config.yaml
n_experts: 96
normalize_top_k: true
router_bias: true
init_std_router: 0.0219
positions: "learned"
qk_norm: false
attn_scale: 0.177
weight_decay: 0.052
schedule: "wsd"
doc_mask: true
max_steps: 5944
Below are experts of layer 4 (counted from 0) of a mixture-of-experts language model. Rows are named router (the router's row for the expert) and show model dimensions 0-127. Each number is 500 + 40 x the weight over its row's rms, rounded and kept within 0 to 999. Numbers have three digits each.
After each expert's rows: "mostly gets" lists some tokens that are sent to it at least half of the time. This comes from a sample of Wikipedia text that the model never trained on.

# expert 89
router:548543436457518523518420559472437437482494548525494549462538508514558535462437546482484438498592461544511541494544516563500577486438514554574452526524506468512508496446499556508467477414536519512476505481493467502494482531468513521475409508515474477524507458520513487507424475545467469502544533476468445430564520496473487496456536464547527459465504432475541482427507487575451503598539
mostly gets: "==\n\n", " years", " time", "==\n", " series", " ==\n\n"

# expert 36
router:518513454500544533478435568550474501537478532549550518474553533488505527467477513470453473559521439549497574536510558565504523505576552490529470550533453476533530461460532521497400497454516534461579552467481469552463467486466503514443431464508574490443481563459531503496480517560457482495484516427495433463510458432488518532501542486487575501488510400482455461539450487552531454549498
mostly gets: "i", "an", "u", "ari", "in", "e"

# expert 83
router:500550466464512485520475546549544515488476501569539487519538533506519493451399573538496475499530453499538559537447487553480519530496487560564449589474489523598527513456536528488460443423523546436496510510517486543467475498486507522455448501470560455444489538410527531518433517560474491530502527482448471506505443482504471500451536533551564440458464416493449497481510439581453483528521
mostly gets: " Mar", " J", " John", " Sh", " And", " Man"

# expert 40
router:519503507466549510509415505576511542545477539509506520417506511463538526408422553467497500473561472511536536541475489519503540547509535508499507572550491532510526508464547526462461482506459543424478500475522473569408460555486536529491478496532544497528427499568492496542484561514426493516535449453437483424514516546509514502431481546545531493452475465528469464474493458640491500529548
mostly gets: " r", " over", " he", " mov", " com", " bro"

# expert 49
router:520511490470513545455472545494457486525505614512564567495569502529499546418454553441450472442573506509547527503503518541461524491554519500503453538536515502511537507465520506453429484455511554437509490471408497488466477463489509519498442527592533481538491509523537497571444506500473442512555513474517456478530510519490481524447573524528480441457423452498439504452496490543459380542496
mostly gets: "istor", "ology", " city", " polit", " music", " art"

# expert 79
router:625586446519498485504488532531479530531447506540466517483506525518492517406448536498488468509548494601538538487486492567444508501495522548515501535531503504558538479456504523442447475418515522445561554495501467505416434469476529509434431486509497480456497531422512545527494563568508476508495502459477445477555470501482407514473525521530552484480418481488506457475478472504497413537525
mostly gets: "om", "im", "yn", "il", "iam", "on"

# expert 6
router:512487445499570526467475518569445431494508509522564553474559504521528578477469523474476449489591433526506522525497538480509545521541533529558444545534474489523525486455524596515458502460489570507522501483470486517428441477474545531492473488554512504469456475485507447504477488465468462565529519473478402478489471445509429527459529528530508447514496410545477476474507473632472496577527
mostly gets: "ents", " people", "ists", " members", " children", "ants"

# expert 90
router:586534422500488493528468532545430443503478536522527506447524512517505490478469496503498485548488475513531527542479516573465507463523577512560486569528502468572592444467531553464469484507576497446588593460490498522400461550489532553466466477475561479441498466482531534515488501494467452523584454445483410402531511488510499533464559490554514474484510506499497510493494433499480523516508
mostly gets: "-", " •", "″N", " Gen"

# expert 11
router:532561458501521515462498521551495475489510531561536474515589469515442548480402500472501438482548464514539531510499493506455528484454488555544512556538496516591549476434577580475486475502554502437515506490502451561420442525472534521466492473505532448508500540456516486580429508572464473532562487457456497436504493513510457529468518506556496463476461446475451466444461447546466446500576
mostly gets: " Rep", " Ex", " opp", " Dep", " pol", " $"

# expert 33
router:543553487512508496541436543482514542518449544559501508492540560538491495454428560523503455506550429566552512507480508560461536507501535551514497572522496487560496481454519511466478449451544540478492568488455463528453466471497489545459451468524530478440477539470543522565463535558510473533520514460457462492520449539506412591451542544530542471458431429489438453525406442540513475513501
mostly gets: "á", "í", "ij", "ó", "é", "aj"

# expert 54
router:484514413515501521479470540498486531533462550516526476458524548476536559495474514467487514559520466515523529493495490599500545515471570539509458550511474516528535486389487510488427449455548524479518494429455487565441474469491479489470469490518543530437458467458483492511481502591435435585520472527483476494507505485527474521463572543521527460491483450444464437450420507562484507616557
mostly gets: "ould", "reet", "arri", "uff", "over", "ck"

# expert 71
router:480521469456540492511430560560538479507480533562513556436523514469477510457410504466473500540555494518503493504510504589515521571484517588567454575545475428531497461495533513482477484464575521465541487486484438494450513488492522509476426501525494488502475561456512480553469519493412489540537502474494441427535551493504476514360507531537533456456524479545497498459417475494467461536539
mostly gets: ".\n\n", "==\n", ").", " |\n", "===\n", ".\""

# expert 15
router:474542463479481516461445515512466542492494569563505572491559570475510557506482526427453453535558455488534517551477515562443512505508489537508467619527483511540563454436512527437478431395491490483484490483468457518500437514459485516486487548506520492445480501472467470524461524581497462528559492473490470485536476531493469562478506577560509497464517489502479447516461456601494488604475
mostly gets: "ife", "aint", " George", " son", " James", "riend"

# expert 17
router:565531451492522528505435532520499483525507524559457534521492505534488500463426580510451449535591466509515528580517491515442538520475491568531491558545505479520534490466545528454447474426526596497506494496420463533481457497486503549451484520578510486476473476462505467594500527530524447556480454449471474442548471476574455552459531555533513466501438428539484474519473478569434484509517
mostly gets: "son", "ford", "ones", " York", "ius", "ians"

# expert 16
router:571570443472469503576445513547455480507462522518511576436535530530493519443439507531473493509505483539485546536566531518493528470489530566552478506533518463561504444493535537423455464472580524435511555492444484495446479578455511497502484492540504444477477463468527502560456515480469438481502485457477382457519513474519464524485567536527531456496428438490430523534506488527454456577504
mostly gets: "ium", "ball", "ae", "amily", "hip", "acter"

# expert 1
router:562523473527537524515472552533520504525473479525523503500556536494552520495469480523466454509554456633547554477523490523498532505536557497490488578545505492564545471375541524492418497409540504491521546431496493538439460492473483542473481401499514468474486517499531508510505499535453465520510520476439441510481489529447434492403474580489521504499454461477485486450445471534508490582533
mostly gets: "ib", " sim", "ob", "ab", "ribut", "iz"

# expert 69
router:535537448507516506465454525487511485507498526526521497478519521492495529460447498473486432578579411539543479553459479532432518544473525552497470613508534476547524472442513534474459485518589549419540498524494509489417445464484560553471443491506513501481469537448532480523441491514490454529546510479449469474638518577547483528477532523515544487454424484488493498506433459512487487515544
mostly gets: "K", "V", "H", "U", "N", "M"

# expert 76
router:524526463487516547532441561489495448499445525505546515470503522473474524455445557494478455514526443554563506525491507511464547525494554543528438514534449461574543441492532524459475461485548528466548568470454478517499506543439525565480492445510556420454450530505514516543453535502472468499515478413409412461507505486559495532482563487601544466413492469483470463509468424520477481523535
mostly gets: " Location", " Born", "ordin", "′", " information"

# expert 52
router:613532480496535496503457493546506488495476509552510519511533463501584535378418540505530439500525516540551528488508507548446621547456506518492518536517514511525516498445544528468448467406507486496516545491454452473487479472460508483505509473525561460494494538479507478572511523516446483532608419468491453448484471530523494464466543507529494478449497471528485493440474417587510449515492
mostly gets: " ex", " rec", " sc", " att", " acc", " inv"

# expert 43
router:541529426526539506475465541505492523526525503548539479507495494522523477413372510478476458509526512515577515478520457541500569497457547539539473557523504464574515488469581532495484489488493541420548591461468477519454437526490496539472447450520574439521478530535508522574465522585459506528544464437489450441524514487554475481469513482525502494494438483461468468465496483604476490499565
mostly gets: " con", " ex", " un", " cont", " pre", " def"

# expert 28
router:512512399541532548440457560569436426503469532505534524526498501511507540481429515486479473441525496516512492509513462510436509498510500541509460586547506463503531446469586521454453466500578529443538523447529445496462470520481525541494435536568519467497475480560548462552448529570484443515485508487495415488559476472479504552405568511532525491471492483442443493437524490528497458556517
mostly gets: " his", " its", " their", " her", " this", " other"

# expert 93
router:535515399524529536471416525537467492514470549551504485513525494445489515503412535493492462486534479586478581535442547536426522523485507514524479569543511436530543477479567519476482511492545479470550512495490513519430485536459550526497404529508533451488446465546555446550443514516495511553554487429454491457554496603523493513445498503570525474434520486512439503448498471510468471555500
mostly gets: " the", " The", "The", " It", " This", "the"

# expert 27
router:530495442521526538501454499549510456536483530564503489481565488512539492483440528509478466517529453500539524521525468548433531590520560514492457546527493486557549446476541551545492438469568590447547548501506490506414469548483513528439461476481544494495496542436542502511504489566463450508521498473469487459565433509508502551453512481552516438437483504390486447449502403555448493515512
mostly gets: " R", " D", " N", " New", " L", " P"

# expert 74
router:499529470432500503492431556571519496507490546521511541469521566448521538458408561475475465497549492517536540565509566546491524517421503547534485570498451410516534499482527549504481451442585504473504522500400455515456464542508528537442459505489527500494477515506511501567434510508452490521532480463493475422596515462486488474429512518566508453460486494530526485481405499522513451558510
mostly gets: ".\n\n", "==", "==\n", "\n\n", "===", " |\n\n"

# expert 13
router:548535426448491513485471520564526503508457577549556495472540471530491504495453526476500500510546523512520599497430459555473571479535536537496434582519487498527540477416544473434454472452568507474522519453428462527487488482510532544479489468557571496459430524435530495524485536486511471510531409488492484511532500547539463495459532469560513471502389450437475505510491469544483431520538
mostly gets: "st", "ist", "ond", "nd", "und", "rd"

# expert 22
router:497556493461515541499453534501494518511504608550475511480505496543479512487437559518461471488518450556528541592406502546454534513491518555523499518539521491570530467414531506440511443457546483489521534491480495524478480487479490556467419423479494476446503518447511496553477502529469424514535513477486468487518508554566440489471538527499595481490405371511469487503450448536500474535516
mostly gets: "ah", "gh", "ü", "ö", "ham", "ith"

# expert 72
router:533508480511501515455483491558495501544475532564545492479546494520513548452504521488464457473482466526550562520532506531479491569514523469571498574488482480540616443464560577498466501460581580406557508482456475512445446519467545534458530478484551486461497520448541542495432507544453455509560484447444437516562442543473469484442508497568521435469477486491449472457499460536481491530530
mostly gets: " T", " P", " Lab", " V", " A", " Af"

# expert 81
router:479496460489530521435461532540510472525479489542543536461523484538504544486475517422522498443535467542500576464446560569492581542498540504520484613516496467474524479381503521466476493512540484452535543443487455572530441503467520515471483452514576449461481509479512520508496548527500437533508413497492533345497494564475478508466495501530560469464500459510482474457489499548445499513521
mostly gets: "est", " well", " long", " fl", " cent", " small"

# expert 61
router:505529477484523496437530516575486511520461535562505573482568528486553514454495495481504502530535449523500524509502447565465543510556545524491495553537495498536538467436546575447462461454503509506527574411510439537358472456481543499471416473500521484496478557477489490604487559524450441532494477449496488454565509520498433527467542521542494442471471477503518482529441453487530467529535
mostly gets: "l", "r", "fl", "ll", " al", "ather"

# expert 59
router:571515404474523499480457558524490460532469503552532520469526488449564513446437557481491520483503508512529513562479471503466504492471535494511504531526471514565508487416564501461466454588537495477522545486471487522492477542515523519491442509512536494542509521502530497526453513552416476506591496457493436420600478504530436562439526517588512456485507435460456496542450390512454474534499
mostly gets: " =\n\n", "See", " born", "\n\n", " |\n\n", "="

# expert 42
router:588543411475474504484449544497510495528498548571488538519589561513506565483450527496436487570543466498546546491456473552432529516447484562478482596517508456505522466502523559414463394457492535512524523508396464534492440451486531550439460507525503497473498519512489505543473531567471462500506457485460483451525487555552443531497503524527531497496479464514459464433495520536448492491510
mostly gets: "ight", "ix", "gin", "ss", "ft", "ge"

# expert 64
router:529523482496511534475485508508539521503481574543535488443579485512496468483442504471484460556491457537536566507531560604427515498532532513528513512523494429572537443437565555468498472467540519516512515517487481509446510472461558515444423537537523476449488543458535506543436520556515450513505472467498463447566491544510501470426535469544553480436489452444454462467443485587458460574531
mostly gets: " |", "|", " —;", ";", "|---|---"

# expert 31
router:529538494492511518535484540548474545506451565552496487461554518498505543449453548513472443554539485551531562502499563507433496575483538554528474559500494467515547485398592551451387488431529500453567487496415461593489472455485508521495470490483531484481498514434495484513449528533498478537495498440471484489543485507576440583494550506491519481487466465448477441514466496553456493502505
mostly gets: "k", "ak", "ask", "ck", "inn", "ik"

# expert 39
router:560569426536494533482411515460529495556487583523485482500602503542543506471440517486488482483532464564536568558478520497474550511491502549492497576528501490541529491454510522461452433496538506495469540488397502539476431436479485553426536492508526497459467514516493549543472529585493453529542476470462494503505443494549462522446498533534534514511440494512440442458427458549495481576513
mostly gets: "ut", "iet", "ate", "ot", "at", "ort"

# expert 29
router:509517470445500522489472486551484492545458592537509553506564508487484551487469496516463486529543458504534597564505513539452534544501547488527478565496508503538566498436518545435456494438518525491516543477461432534364505481509523551482497418495508444484434532449500522545485505516449486501552474492470494430537481537545397556471545514526519459474413455475502467548425469523506479499504
mostly gets: "r", "c", "b", "n", "j", "l"

# expert 48
router:536563460477520517576431526518511442548512606538517486521518522509474590450404560513480468466528464520555498540503528513487518521454478515562495522535470473537572467459549502411481444487518527446544545485447472539383503484465566542467445453481513477471479548455529498570476499529476486481569513419437481471519480524538447521498492503534520481467433485492478500494492429548482521525501
mostly gets: " Sch", " H", " Mc", " M", " Ph", " Gl"

# expert 25
router:613520418492554560503452533556419473513513481512532568449515513480596528486445534397506473458510475509529592510542509564470546477541540527469488495531512447521518467437555522456467466513545544478486503513500506500485475515464513491475442526551511493423517502561516468546458539564462471492518496502512430442471513543480489552434571478550522487525503459527452482491485441531435481553532
mostly gets: "%", " four", " second", " five", " three", " six"

# expert 7
router:535507439533573530478509541567480468537472547515581519480521484480544529473473488496460496477501451559558575508517483522511486502525511505510511496497489428497529464419547550474474477517559527425550516433491491528396484518457548544515437534520518483511389523523549519507458495554463470518525499433450441449538487486501482494432572481507550477487511513467417503483444482546505432615505
mostly gets: " a", " an", " their", " the", " its", " any"